From a checkpoint of a small mixture-of-experts model trained on Wikipedia.
Size: 18 layers, width 160.
Experts: 96 SwiGLU neurons an expert, 2 picks a token.
Training: a variant of Adam for the experts, 842M tokens, 6425 steps.
Below are experts of layer 9 (counted from 0) of a mixture-of-experts language model. Rows are named gate (a neuron's input weights, with its number), up (a neuron's input weights, with its number) and show model dimensions 0-159. Each number is 50 + 12 x the weight over its row's rms, rounded and kept within 0 to 99.
Before each expert's rows: a language model's description of what the expert responds to. This comes from a sample of Wikipedia text that the model never trained on.

# expert 15
Possessives and name tails. Possessive 's after names of places and organisations (Ohio's, Union's), plus "the" and word endings inside proper names.
gate6:42 43 54 72 59 66 38 59 43 46 57 54 45 62 34 43 49 42 48 42 62 64 55 29 34 75 41 58 45 47 83 66 64 65 39 57 49 49 43 43 46 55 63 49 49 37 52 25 36 49 65 66 58 49 51 57 30 27 49 50 65 38 39 42 38 60 39 52 55 59 34 59 46 43 58 40 66 32 49 54 66 50 53 78 76 66 34 52 62 53 61 47 47 61 53 49 48 55 75 40 49 65 53 39 46 53 48 44 30 50 72 40 50 41 52 55 69 55 56 30 44 44 68 51 60 36 72 33 47 46 49 52 32 63 50 52 65 43 44 45 35 64 44 54 35 50 59 43 39 15 44 52 54 32 23 64 63 52 49 26
up6:37 54 38 64 46 64 40 51 34 63 40 56 45 33 52 34 57 71 52 64 48 58 40 51 47 42 82 77 59 46 45 56 49 59 37 37 54 61 63 71 65 61 53 59 53 56 50 65 62 30 30 53 58 45 59 54 51 60 48 63 52 50 42 47 37 49 65 51 51 29 39 38 54 72 49 32 60 47 48 67 45 28 38 60 56 53 57 51 71 48 50 50 62 71 43 45 39 62 57 38 48 17 48 26 65 53 51 64 40 27 42 49 37 45 48 38 54 37 67 53 48 62 68 56 44 62 50 43 44 32 65 13 62 72 47 40 50 40 64 64 23 23 54 39 56 33 57 52 34 54 59 42 57 58 51 44 47 43 40 49
gate7:34 66 51 56 67 66 73 58 48 48 57 48 76 45 49 41 64 41 47 42 40 47 49 74 47 30 31 69 52 63 36 43 42 46 76 55 44 68 65 54 57 64 29 50 68 42 35 20 58 61 35 49 56 35 55 49 53 64 69 51 56 64 48 43 51 68 69 36 65 64 41 58 49 43 37 66 55 55 70 51 48 55 33 41 57 62 53 54 52 52 48 43 42 43 44 49 46 43 27 63 27 44 44 58 55 40 62 55 10 54 56 49 52 26 40 47 20 51 44 58 33 51 32 40 41 49 41 46 24 46 51 45 65 55 63 52 52 43 62 42 71 59 65 56 54 59 49 54 47 35 65 54 30 42 57 42 51 45 57 67
up7:74 40 50 54 35 59 34 57 36 41 42 55 51 55 41 46 50 60 41 53 67 61 71 48 57 61 37 38 53 43 78 54 42 55 39 33 52 40 41 36 31 35 41 60 77 48 47 56 27 27 34 43 61 44 55 76 59 42 44 64 40 37 62 70 33 39 52 53 47 49 52 38 44 54 69 26 64 54 37 32 41 48 36 53 50 51 46 49 54 41 43 58 44 51 58 53 42 70 71 74 76 43 63 40 55 52 38 37 60 59 61 48 53 61 54 61 49 58 57 39 63 57 56 55 68 62 60 36 49 40 59 65 45 50 43 53 48 47 50 66 39 47 38 48 44 67 61 20 33 67 50 42 43 53 43 57 83 74 42 24
gate8:52 43 35 60 42 57 60 61 43 43 44 34 52 58 31 43 40 43 45 70 80 82 64 45 45 72 34 37 50 62 61 82 63 58 56 59 52 56 46 48 45 56 28 48 48 39 55 60 64 37 53 56 42 50 53 37 45 35 64 60 50 30 66 71 43 53 35 50 50 56 62 52 37 54 47 39 49 53 47 54 68 57 37 37 42 17 40 46 66 58 33 37 57 28 87 58 58 44 54 50 41 62 46 59 42 66 37 73 56 35 55 51 57 44 40 23 64 36 52 46 40 57 54 40 54 54 50 49 49 43 61 43 55 53 55 66 36 54 33 65 37 46 31 45 42 19 60 59 40 37 47 68 55 41 44 49 49 68 56 51
up8:72 48 34 51 57 59 66 56 59 58 67 46 40 51 44 31 39 55 46 71 59 49 61 55 59 48 69 58 65 65 48 40 32 53 44 49 59 69 48 54 64 57 42 56 76 48 85 57 70 32 54 59 45 72 59 26 68 46 55 32 71 43 33 61 42 47 72 45 45 36 68 50 57 69 37 39 52 52 68 50 38 27 22 45 45 44 62 40 48 64 46 49 56 38 43 41 54 25 50 36 73 49 42 44 48 63 48 60 32 56 60 51 63 48 62 28 48 29 55 32 25 41 53 49 47 51 67 42 41 46 47 44 35 65 52 53 54 48 49 41 50 33 35 48 44 27 43 46 40 59 57 50 52 65 30 42 69 52 50 44
gate9:33 75 49 50 53 54 50 61 41 69 65 48 48 48 46 34 64 32 65 62 40 63 39 70 51 27 50 64 47 49 62 41 28 28 47 39 55 53 36 62 55 74 37 52 51 44 72 66 31 53 63 67 62 60 42 29 44 40 30 42 55 51 36 70 59 49 38 46 52 50 41 78 47 37 41 58 67 44 48 58 35 52 70 67 42 66 69 58 73 39 53 58 43 34 51 31 51 38 43 50 49 52 50 57 48 66 21 51 41 58 60 50 60 38 32 33 51 65 74 41 30 40 53 49 59 51 36 75 39 33 48 45 53 43 61 57 41 55 47 52 49 51 64 48 53 55 66 41 64 64 38 34 37 41 52 44 53 30 47 40
up9:33 67 69 63 48 53 52 50 45 67 74 38 68 39 74 49 68 41 60 61 60 47 40 74 41 46 41 63 67 58 54 48 28 39 44 40 49 47 45 42 42 85 62 49 59 58 61 59 46 42 49 53 46 62 45 22 46 59 47 43 58 37 36 72 66 22 38 58 56 43 39 51 48 45 57 49 62 57 65 63 38 59 44 48 42 65 53 49 61 54 39 56 45 39 30 41 51 50 35 58 65 44 42 42 43 55 55 57 24 69 69 45 61 35 63 42 54 44 65 29 59 32 27 52 55 52 57 82 43 44 42 70 53 48 47 43 37 45 46 59 42 54 50 42 48 36 42 26 53 43 68 44 39 72 44 35 61 47 25 51
gate10:35 64 39 45 60 71 52 47 50 58 43 59 45 44 46 20 31 70 46 56 65 44 35 55 23 78 33 41 81 43 61 47 67 59 57 52 24 48 43 49 48 51 52 42 52 69 57 45 61 35 54 59 53 31 40 46 36 40 45 37 52 36 35 57 43 64 34 56 41 66 59 69 47 65 57 52 57 62 57 59 28 44 28 70 33 35 64 54 64 45 38 46 54 47 41 41 59 52 55 49 42 50 39 62 45 64 47 42 50 49 62 41 40 57 40 54 63 46 55 40 44 71 38 43 66 54 51 28 49 36 46 62 58 87 35 52 57 72 53 60 47 54 39 23 69 48 52 48 61 52 54 28 51 69 32 43 48 47 50 42
up10:45 49 50 69 19 51 59 30 52 55 89 39 50 61 48 54 26 38 31 41 47 35 41 48 40 47 34 55 54 34 69 62 43 49 65 51 51 48 48 31 47 62 45 65 46 62 44 43 45 43 48 46 50 58 45 58 81 47 50 43 52 49 45 58 62 38 19 57 24 38 45 71 68 63 56 65 50 50 50 67 53 38 66 34 47 45 55 53 53 60 32 48 46 60 54 34 51 53 42 51 35 47 46 63 42 27 74 62 70 57 64 50 53 39 57 67 56 54 44 57 53 37 39 31 43 56 65 65 35 40 59 66 45 62 55 32 44 45 34 57 47 56 51 64 43 53 44 35 57 37 50 44 60 78 45 57 24 71 40 54
gate11:63 28 23 27 64 44 36 19 45 48 50 41 50 40 62 59 58 63 55 42 51 42 62 51 49 39 48 42 67 43 68 59 57 48 34 44 67 70 60 52 38 60 67 51 45 53 68 51 59 41 53 57 40 55 50 39 43 49 26 44 44 42 43 56 32 62 39 39 32 69 74 61 43 38 57 33 57 53 49 45 47 45 64 48 78 46 69 52 50 58 75 43 66 26 60 64 40 48 49 70 40 68 30 43 44 57 58 54 36 23 68 42 60 51 60 51 53 52 64 32 17 55 40 51 51 63 64 40 59 50 50 60 25 56 37 51 75 56 45 45 62 40 46 51 58 50 49 49 62 50 63 37 60 49 43 57 50 67 59 62
up11:66 48 41 49 41 43 42 38 44 58 54 58 28 71 56 72 42 46 51 43 55 42 55 58 39 59 43 44 61 63 39 57 58 47 31 59 53 47 62 54 63 51 71 33 51 58 54 47 62 33 53 56 56 61 28 45 56 63 42 27 66 68 49 25 48 38 44 47 35 64 54 49 59 37 62 44 53 36 44 43 50 52 51 64 39 60 38 56 50 53 55 36 66 74 43 48 34 42 44 57 52 21 44 39 58 55 74 43 48 36 47 41 46 55 42 42 60 48 62 33 33 65 62 57 41 65 80 40 50 43 23 64 50 65 58 48 79 61 44 79 34 43 38 73 55 49 53 54 65 36 60 32 24 43 29 55 67 47 42 40
gate12:47 66 74 35 35 46 43 49 52 66 43 44 56 42 50 67 43 49 54 41 45 43 56 42 81 70 47 43 82 49 54 69 49 58 50 63 55 44 32 60 45 26 69 56 47 44 44 55 53 54 58 49 47 45 71 54 50 33 70 52 34 44 35 32 45 57 50 55 73 55 43 57 74 57 35 35 33 52 41 51 34 51 51 55 51 44 59 66 57 45 39 42 68 32 69 40 51 72 53 55 42 49 41 38 45 57 28 50 47 60 48 58 37 30 40 47 59 37 50 43 47 39 45 49 64 51 69 55 43 33 67 93 41 55 41 65 54 36 57 44 42 61 36 66 41 41 52 40 35 34 54 52 25 55 37 43 42 67 41 26
up12:56 41 59 87 66 41 60 58 47 53 27 49 52 72 55 44 45 57 57 58 64 86 57 46 42 48 45 38 34 46 52 41 54 37 18 56 42 66 34 59 41 44 38 62 63 39 45 54 47 38 36 45 43 67 40 35 57 46 26 45 51 47 75 51 59 78 62 41 65 39 78 45 38 47 47 43 74 41 46 50 55 64 49 46 57 43 34 43 42 59 51 39 43 85 38 52 46 48 68 58 57 43 61 67 45 35 41 51 38 38 47 47 60 35 56 45 49 40 57 41 40 54 47 51 57 39 46 60 23 38 47 36 36 47 53 42 47 56 70 61 31 52 72 38 61 51 58 42 28 63 50 49 59 52 67 57 47 60 61 59
gate13:33 60 32 32 60 72 43 63 45 54 21 54 49 50 47 30 53 32 34 60 68 80 38 58 42 45 59 55 32 27 49 52 47 59 52 43 40 48 32 33 44 68 71 43 44 46 53 49 64 34 70 63 60 53 57 57 49 38 61 20 53 47 53 61 30 67 60 46 58 39 53 52 46 42 43 45 61 58 39 45 42 57 44 54 53 56 36 60 62 30 71 32 51 37 40 27 53 21 29 48 48 50 46 51 52 67 37 46 65 56 58 57 69 51 50 36 38 49 54 44 59 61 51 72 47 61 53 50 30 36 56 35 49 59 67 67 61 49 47 40 42 44 58 58 62 45 59 63 27 61 59 49 25 36 49 49 37 45 67 62
up13:54 52 61 61 45 65 57 30 25 52 46 23 64 60 48 51 44 47 73 42 43 27 61 60 50 56 53 52 71 67 38 76 59 52 41 45 49 51 66 50 37 35 29 47 67 41 74 57 46 37 41 55 64 46 56 43 35 67 45 88 33 54 47 38 48 30 46 43 52 43 47 40 55 58 74 57 39 66 45 58 35 40 62 62 39 34 70 45 56 56 39 50 75 30 55 62 39 59 38 54 63 68 31 36 43 33 48 51 40 59 55 39 30 54 33 47 41 64 44 46 56 42 49 33 32 45 48 46 57 67 61 76 60 61 50 54 56 64 42 56 50 45 32 31 47 54 49 44 65 39 57 49 61 69 42 37 55 56 49 54
gate14:55 66 30 57 51 63 53 68 49 45 51 34 61 54 50 56 69 49 70 65 63 69 62 63 64 36 58 62 49 39 50 72 52 33 53 51 34 69 63 57 56 38 46 42 51 35 42 56 59 53 48 60 68 45 55 30 34 48 59 37 38 46 48 42 52 72 61 40 62 74 61 44 57 48 47 39 52 33 53 52 41 56 43 47 49 42 49 50 71 52 60 48 56 48 32 57 25 36 42 72 40 39 37 43 31 39 48 52 51 35 64 44 62 44 45 42 32 43 78 43 51 81 38 33 46 48 27 47 46 46 55 34 39 54 58 38 68 51 50 31 46 30 55 42 43 42 37 60 61 56 39 65 55 52 36 21 56 77 73 65
up14:39 43 50 69 55 51 70 53 31 51 74 55 56 54 43 42 55 54 59 47 57 59 56 42 37 76 32 55 50 61 41 44 67 55 70 54 46 41 11 48 56 58 61 48 49 38 45 42 46 48 33 62 47 43 30 35 54 47 27 67 42 51 31 59 36 47 30 42 36 50 55 49 38 30 45 46 25 39 45 79 44 42 35 50 62 38 52 58 64 48 21 51 50 73 55 22 53 67 66 46 61 50 39 63 38 57 52 52 47 33 66 54 44 21 52 62 74 58 45 42 36 33 55 52 57 52 61 47 52 53 60 67 54 45 57 40 67 57 56 47 37 67 45 52 55 75 66 60 47 55 40 46 35 54 46 52 56 70 48 32
gate15:34 44 23 60 56 48 51 57 75 79 34 68 39 62 41 47 50 16 54 48 59 55 44 46 58 51 47 65 50 55 43 72 33 66 74 67 65 37 52 30 56 57 50 53 58 56 38 47 62 60 66 57 52 59 73 52 53 46 37 64 44 58 45 61 75 42 57 48 44 52 56 54 54 54 67 53 52 46 33 61 37 41 34 49 50 54 25 60 56 51 47 37 44 49 39 45 51 43 30 35 55 65 57 50 45 65 49 23 64 54 53 54 48 47 38 61 39 46 68 53 58 49 26 53 44 27 52 43 66 40 48 49 10 34 59 57 54 61 37 46 39 53 50 60 70 40 70 63 38 35 31 55 56 32 57 44 34 43 46 40
up15:61 62 69 61 55 52 51 74 65 42 54 32 66 38 53 54 48 43 52 36 39 48 74 31 64 58 30 48 55 43 31 43 39 55 67 66 37 35 47 48 54 39 45 35 38 44 53 60 54 57 60 36 42 62 46 49 46 27 34 48 37 27 33 47 55 69 52 59 66 53 45 54 34 25 38 54 52 34 43 58 40 44 38 35 39 59 56 50 47 52 61 50 70 59 47 42 50 50 68 62 36 45 53 50 72 75 48 68 42 46 64 54 45 35 49 61 63 53 28 53 36 42 06 47 78 54 48 55 71 46 39 74 37 53 31 62 61 55 44 47 58 36 56 54 63 64 48 40 42 46 51 63 56 45 70 44 46 67 48 37
gate16:64 49 33 49 36 68 52 61 61 67 39 31 58 76 51 57 41 28 46 46 46 36 20 62 43 37 84 50 69 61 44 64 53 52 39 55 36 41 41 44 53 59 52 49 68 61 40 36 74 34 58 50 37 39 53 71 61 39 37 44 73 47 43 57 32 45 35 53 43 25 53 50 57 57 63 42 43 65 49 55 47 53 35 42 59 39 38 70 71 57 25 35 56 50 54 45 40 48 53 53 69 56 53 45 60 56 28 37 57 63 37 39 42 63 51 41 32 62 70 50 73 46 29 58 37 54 62 51 36 41 54 50 43 65 44 33 41 49 51 39 55 42 26 55 66 50 59 52 52 71 46 47 44 64 36 37 46 48 42 40
up16:37 50 57 67 55 69 21 68 51 23 36 57 47 60 54 45 27 53 59 47 63 45 54 54 49 62 52 52 56 39 54 55 50 52 64 36 37 65 61 42 53 50 67 52 59 49 39 47 48 44 26 57 58 41 59 28 46 53 76 64 61 58 50 54 65 49 40 39 32 42 52 82 44 40 79 56 46 67 48 56 42 45 54 44 56 59 65 36 71 54 64 44 41 57 38 47 41 47 41 57 84 34 71 67 58 23 59 36 67 32 40 41 61 55 43 36 59 67 73 52 36 63 51 54 58 56 43 55 22 33 39 51 55 32 55 46 49 35 58 60 35 44 51 51 58 37 71 58 42 41 57 49 49 45 42 46 50 31 60 45
gate17:40 80 56 73 65 60 64 64 38 45 53 53 68 58 52 26 46 48 67 57 52 72 50 61 61 70 40 40 51 45 62 77 59 69 56 67 45 64 29 54 77 49 32 40 25 39 41 61 57 33 52 58 73 58 60 55 39 57 29 51 55 43 45 40 44 28 53 65 45 59 43 68 36 47 46 50 58 60 56 61 48 41 52 52 47 59 41 49 34 43 47 41 46 41 59 35 56 52 32 44 53 64 48 64 49 64 44 39 23 38 59 46 55 55 43 44 46 42 52 48 66 59 34 55 30 52 51 32 17 48 41 38 83 41 54 35 45 55 32 59 59 61 50 52 46 39 49 42 58 38 43 53 35 66 51 47 50 57 73 44
up17:54 34 42 41 41 49 46 33 39 53 50 51 53 41 63 32 59 68 24 34 49 35 42 45 62 48 74 46 53 47 38 50 34 42 37 49 57 62 60 40 24 39 42 52 66 80 46 57 32 54 33 43 28 41 52 49 53 48 71 50 42 72 53 33 42 48 46 42 49 43 61 35 69 47 44 75 39 55 33 59 54 66 57 54 49 37 69 50 70 47 33 60 52 71 60 57 47 43 77 41 34 42 49 52 52 33 49 39 81 46 28 51 47 51 46 67 41 36 56 44 55 51 34 48 52 52 54 49 72 56 52 43 26 34 58 69 55 52 46 65 50 38 50 49 40 53 62 62 62 73 39 64 75 44 52 33 62 52 42 67
gate18:53 75 43 37 57 62 65 53 38 54 59 55 60 58 43 58 33 60 72 49 69 49 37 56 47 43 53 40 38 58 87 61 57 34 71 38 44 62 53 43 66 45 55 40 40 59 67 76 68 38 28 53 53 52 43 43 48 62 47 51 37 36 54 63 66 60 52 41 21 53 48 67 49 54 39 44 50 52 49 52 25 49 38 61 33 52 63 48 33 47 64 64 51 62 37 80 51 25 39 61 38 44 48 56 34 56 39 56 39 27 39 52 47 47 23 37 29 48 61 45 52 51 37 45 57 52 43 37 46 40 73 50 45 65 52 64 41 52 38 65 32 39 55 46 67 45 56 35 61 68 32 56 65 56 47 45 40 45 40 40
up18:53 34 34 33 55 53 61 31 38 55 40 39 45 60 55 49 78 44 44 56 62 61 81 48 67 44 41 34 52 68 49 37 41 46 28 49 63 45 56 71 42 30 46 59 40 54 53 53 39 36 58 52 45 52 52 75 49 35 26 42 37 58 57 77 51 48 37 44 52 42 62 45 41 37 39 56 40 65 35 67 45 41 60 37 54 73 60 43 63 42 53 52 58 52 73 30 63 53 34 67 43 71 43 53 49 74 58 52 34 49 49 38 45 53 51 55 50 57 49 45 53 40 49 63 36 40 57 56 68 27 61 30 40 24 60 45 36 39 38 52 57 59 57 58 38 44 67 73 57 56 71 36 64 36 58 36 49 67 55 65
gate19:61 49 35 46 59 43 55 41 53 55 52 67 29 33 45 40 56 45 43 44 85 43 74 56 68 65 70 73 56 75 64 64 33 56 59 59 55 55 57 70 52 61 40 46 50 35 54 38 60 34 63 71 31 43 67 48 36 38 55 60 34 44 38 66 52 55 57 52 61 52 45 45 51 56 54 32 45 65 46 87 54 44 59 45 40 55 27 47 40 34 62 49 51 26 71 56 63 58 46 33 52 66 56 41 43 43 26 48 54 43 35 41 48 35 57 44 64 38 40 50 42 32 37 46 65 42 50 32 36 37 47 45 43 64 31 58 56 33 38 60 63 66 35 79 60 42 60 47 55 43 52 45 58 49 55 40 44 54 48 43
up19:59 76 33 28 43 58 47 36 38 34 66 51 64 63 48 51 45 32 44 45 67 24 66 53 31 39 49 30 34 55 53 46 35 52 53 42 71 53 52 42 39 46 53 44 46 41 56 24 57 68 29 58 43 48 51 44 43 74 50 47 44 55 51 62 38 31 48 43 37 42 29 39 63 41 66 61 53 39 64 55 39 61 49 59 36 54 44 57 42 60 45 48 62 37 53 60 56 55 44 72 38 53 52 79 58 34 56 38 44 39 52 64 41 53 66 56 57 51 35 68 51 41 33 47 49 66 45 43 78 51 54 61 56 48 62 64 39 52 36 68 65 24 67 69 60 48 49 37 61 52 64 42 62 80 54 35 64 33 56 46
gate20:46 57 44 39 44 55 67 47 50 43 47 58 64 75 30 56 56 28 74 37 59 28 53 48 54 49 47 49 28 59 61 57 53 48 32 55 54 50 31 31 27 41 44 63 35 45 43 69 52 45 30 45 58 35 45 48 36 53 66 48 48 49 36 68 40 57 66 64 51 68 42 59 50 47 49 59 57 30 53 26 42 56 45 48 39 53 51 76 51 49 41 51 27 50 42 53 71 41 43 47 51 33 45 74 52 56 35 42 66 46 69 35 56 38 49 54 54 24 49 38 52 60 34 68 56 64 40 27 51 50 63 51 70 59 59 46 43 46 49 66 57 50 14 50 68 49 42 80 55 76 46 52 44 41 44 45 59 58 62 61
up20:68 33 32 42 57 59 40 36 55 66 41 44 45 39 23 57 44 61 57 37 43 30 76 56 59 46 48 48 53 35 44 52 41 37 30 62 48 46 52 67 40 24 44 42 36 46 51 34 56 52 37 41 60 39 60 57 60 44 58 39 45 70 53 37 46 28 54 47 72 18 54 45 51 48 38 60 45 63 47 42 56 44 31 28 55 52 45 40 40 52 51 63 61 55 44 59 48 54 47 74 49 55 47 53 53 47 85 49 50 62 38 53 63 65 39 54 57 58 62 60 59 56 34 54 55 53 44 80 51 51 65 29 37 54 46 50 51 56 56 42 75 60 76 63 55 37 33 13 32 30 49 55 58 62 52 49 41 45 59 61
gate21:66 37 54 42 53 50 59 61 33 74 35 56 53 50 48 25 42 43 35 46 54 46 49 61 55 50 60 48 21 56 45 65 49 55 66 45 24 67 43 25 63 62 39 50 54 40 40 54 60 35 74 51 32 64 53 67 52 57 56 53 35 48 58 74 43 81 59 46 46 54 39 65 31 52 51 27 33 62 39 63 38 60 43 53 48 56 57 53 43 61 33 51 32 48 59 54 57 33 47 41 42 62 47 51 60 56 32 63 48 41 37 52 55 52 51 44 28 30 37 34 38 58 28 23 57 60 47 45 47 46 67 66 45 58 48 64 78 60 44 40 49 50 47 58 63 45 55 60 35 54 51 27 47 64 28 70 46 66 41 42
up21:47 44 62 58 48 45 42 54 45 46 57 48 59 35 56 22 50 51 48 57 42 47 61 58 69 52 60 41 45 55 37 40 53 43 35 48 41 53 34 40 58 51 53 37 45 40 52 65 60 39 70 63 56 53 63 58 58 50 63 57 39 52 44 60 23 53 57 55 60 44 64 61 45 39 36 26 53 49 62 81 47 58 40 53 31 39 70 51 44 74 27 49 35 60 70 70 46 45 52 51 47 74 48 54 67 41 21 59 48 38 54 63 51 59 52 30 62 43 53 34 49 56 64 32 36 45 29 66 57 51 59 51 45 81 49 61 61 55 48 50 19 21 52 83 33 56 34 67 47 47 50 44 56 46 54 54 58 64 34 51
gate22:15 53 27 48 25 40 62 48 43 56 36 45 35 43 58 42 59 51 47 39 61 61 43 50 68 29 54 60 58 30 44 66 54 72 55 45 37 50 44 57 50 38 60 59 41 59 60 50 66 55 48 67 64 59 55 49 30 56 23 43 67 59 62 48 41 60 24 63 37 31 52 65 51 45 62 49 60 39 48 64 38 45 60 52 52 46 44 67 47 42 60 52 52 38 53 42 47 37 34 56 58 27 58 35 59 49 46 70 59 58 55 64 68 37 56 57 71 36 45 65 69 59 63 54 36 43 60 74 25 29 59 78 62 51 50 43 48 70 58 57 37 43 61 43 53 44 64 53 42 36 60 50 29 62 40 37 37 46 32 59
up22:25 25 64 51 56 41 39 75 44 45 50 42 68 51 50 54 42 52 49 55 58 44 41 56 31 55 55 64 38 43 45 79 61 44 40 52 38 44 24 46 59 47 58 54 80 41 47 53 46 53 49 59 62 69 44 56 31 25 30 62 43 50 37 46 55 56 62 48 52 33 48 56 55 74 70 33 45 29 46 69 46 60 53 45 58 53 32 43 51 56 41 50 53 28 44 37 51 34 48 34 47 42 49 50 50 42 34 20 42 46 62 50 37 51 65 37 47 61 47 17 48 62 66 52 57 53 52 51 68 50 63 50 50 62 66 67 65 37 39 56 64 23 58 54 42 49 71 63 35 68 28 54 40 59 42 57 55 61 36 57
gate23:41 65 47 63 55 62 63 46 41 37 47 45 54 45 44 34 57 44 38 83 45 49 54 54 49 60 40 44 26 65 77 51 57 66 67 43 58 57 37 51 63 64 65 56 68 37 53 39 71 60 60 46 68 42 56 51 44 66 49 38 53 48 34 63 46 51 50 30 45 67 38 54 28 53 61 45 63 52 57 63 33 44 55 29 50 53 62 50 38 40 44 39 45 23 71 26 64 61 56 50 75 66 41 53 39 69 35 56 63 56 58 25 70 58 51 31 31 41 46 22 52 50 56 56 47 45 55 40 27 60 58 58 48 45 49 61 37 35 33 57 42 62 38 52 37 45 41 62 43 45 56 35 37 60 54 38 75 40 51 45
up23:38 46 32 68 64 26 54 51 50 66 59 70 39 58 40 55 36 55 53 36 41 40 48 67 46 65 50 47 62 37 35 51 31 45 38 45 41 42 67 66 44 68 37 26 32 55 64 60 44 42 56 44 56 58 41 64 34 60 44 71 44 56 35 31 42 41 47 49 55 52 57 38 56 42 38 55 47 41 54 39 75 54 50 64 33 62 41 46 54 70 66 52 50 45 38 86 44 55 41 69 35 52 52 38 33 64 61 53 42 58 43 64 48 44 65 66 47 40 30 43 63 42 58 28 46 60 28 41 69 48 53 37 48 48 48 52 69 66 43 67 71 45 76 53 61 54 51 32 63 48 55 49 55 49 25 32 49 64 31 56
gate24:53 57 38 74 48 58 51 66 57 47 64 53 39 43 67 57 47 46 49 38 64 52 43 33 53 48 51 38 89 39 37 45 48 37 58 62 57 42 38 30 48 42 62 13 57 41 38 61 54 41 29 41 64 59 56 65 45 40 28 47 25 41 53 43 37 69 51 50 46 60 39 49 61 43 44 62 43 44 55 71 50 37 53 42 54 32 55 52 38 81 28 53 12 29 61 65 39 43 45 64 46 50 49 46 72 63 58 37 44 61 49 50 57 40 50 61 66 41 49 51 66 56 52 53 64 39 56 38 52 42 31 55 64 40 68 52 64 60 36 47 56 55 38 34 71 30 63 58 41 67 56 49 42 61 55 40 53 55 52 36
up24:33 55 65 39 46 56 48 36 58 36 56 44 49 58 45 56 58 42 81 58 59 56 38 64 61 35 49 60 49 55 38 66 34 49 41 50 65 44 42 40 42 48 42 59 25 58 61 48 49 41 21 52 59 62 53 51 46 66 41 56 39 43 46 54 51 33 58 55 47 47 44 49 31 71 55 36 58 48 65 30 43 43 56 46 57 30 61 37 52 45 42 50 58 56 49 54 58 49 74 32 66 47 38 47 43 56 76 69 21 30 98 47 52 45 53 48 60 71 56 19 32 34 49 52 42 54 34 58 61 45 46 58 59 71 43 75 43 38 38 54 50 58 46 61 66 55 54 31 37 51 48 53 61 47 49 60 58 27 42 52
gate25:53 39 44 51 28 56 69 43 36 47 38 34 35 70 40 70 41 43 52 46 46 60 54 67 56 63 30 54 43 46 26 46 53 51 42 46 43 49 52 52 34 27 48 33 42 38 33 68 28 39 43 44 51 69 37 58 55 52 54 52 32 54 76 62 43 27 60 56 47 61 55 54 56 35 47 50 43 48 51 47 46 49 69 71 51 56 34 61 55 65 37 59 65 37 45 57 70 51 50 60 46 52 35 59 60 31 80 32 43 47 44 37 76 60 26 55 48 46 52 41 76 51 40 45 64 39 64 48 58 37 55 51 66 65 54 39 47 49 61 46 76 48 36 63 79 52 54 45 32 64 26 51 38 54 48 35 34 57 51 64
up25:41 47 33 65 77 60 42 42 56 57 62 57 59 41 45 30 59 54 32 43 55 34 37 51 21 28 50 51 62 77 54 47 45 38 51 53 40 54 58 54 32 62 44 49 56 42 29 34 57 59 54 50 52 44 55 46 46 44 47 54 57 58 48 42 58 50 49 36 68 58 34 56 39 51 51 43 71 40 48 44 42 47 49 67 71 65 56 38 46 51 57 48 43 67 33 53 35 42 76 62 64 54 63 40 62 64 42 43 51 57 48 50 30 66 46 55 28 69 59 50 49 59 18 67 57 37 64 51 70 61 57 94 44 46 44 41 56 67 67 20 47 59 52 30 53 66 47 58 25 52 49 48 52 58 37 58 59 53 64 45
gate26:49 60 43 73 64 41 62 49 40 46 21 36 59 41 46 39 41 41 63 77 58 58 63 68 69 61 42 46 40 61 44 54 34 61 46 58 55 63 34 55 45 66 43 36 61 53 64 52 55 40 61 55 52 51 43 53 27 35 35 44 48 54 33 55 52 34 44 15 48 45 41 42 52 33 54 53 56 56 31 43 58 52 59 45 49 54 44 60 60 52 42 53 51 33 49 41 37 54 43 60 44 53 46 75 53 61 41 50 61 54 51 28 34 42 60 64 42 56 75 26 56 71 50 68 44 54 72 42 40 29 63 52 51 66 45 53 52 39 28 75 48 41 28 71 33 30 60 66 46 69 44 46 38 36 43 41 44 70 68 41
up26:55 29 45 45 63 44 58 27 43 57 56 47 66 32 54 62 50 25 68 51 54 52 40 68 45 32 57 66 21 55 32 60 59 32 54 42 54 51 67 43 56 54 79 70 67 62 28 57 70 55 48 38 56 50 53 40 59 64 57 55 51 61 33 29 74 17 55 56 25 53 38 46 48 51 61 49 47 33 50 30 44 40 54 35 41 51 14 59 57 45 74 58 64 35 37 46 57 41 58 36 47 36 55 43 42 47 42 50 72 70 50 43 33 52 58 59 39 41 60 44 44 51 57 47 61 68 55 36 43 67 55 48 39 60 67 53 52 51 46 44 43 52 37 35 39 46 48 53 65 33 42 64 48 62 46 49 54 42 61 60
gate27:31 63 62 50 09 46 44 47 52 36 75 45 52 42 65 59 67 31 61 39 54 63 46 65 34 37 64 54 40 36 51 60 52 64 71 41 41 58 46 52 66 55 50 64 34 52 54 46 38 43 65 58 39 51 47 57 26 40 43 40 68 50 59 50 51 43 40 78 38 64 53 59 36 71 82 26 47 41 39 49 31 44 50 51 57 21 54 59 53 62 59 40 44 42 38 47 64 40 53 54 59 45 69 55 50 55 47 62 34 39 55 45 72 32 37 58 40 27 54 45 43 42 40 59 47 49 63 36 52 72 48 78 75 48 57 39 48 49 41 46 65 55 48 42 59 45 59 51 54 54 46 49 52 50 36 47 46 56 24 64
up27:35 55 38 75 65 67 77 49 33 52 38 46 59 56 70 36 65 46 47 48 44 72 57 35 55 40 46 56 53 43 69 62 44 66 53 42 42 61 58 69 54 48 42 55 31 55 37 49 54 55 45 53 26 59 38 31 49 71 35 38 45 38 33 39 56 53 44 37 45 36 53 46 59 43 47 64 65 39 62 53 34 55 68 64 59 61 74 41 63 46 46 61 41 35 47 42 55 50 60 50 38 49 50 33 40 53 43 60 58 44 54 32 39 59 60 32 31 63 62 39 36 31 46 66 62 45 50 37 54 36 69 59 71 37 54 35 39 75 73 63 52 51 48 48 41 49 68 66 24 49 42 52 49 50 47 41 68 37 61 79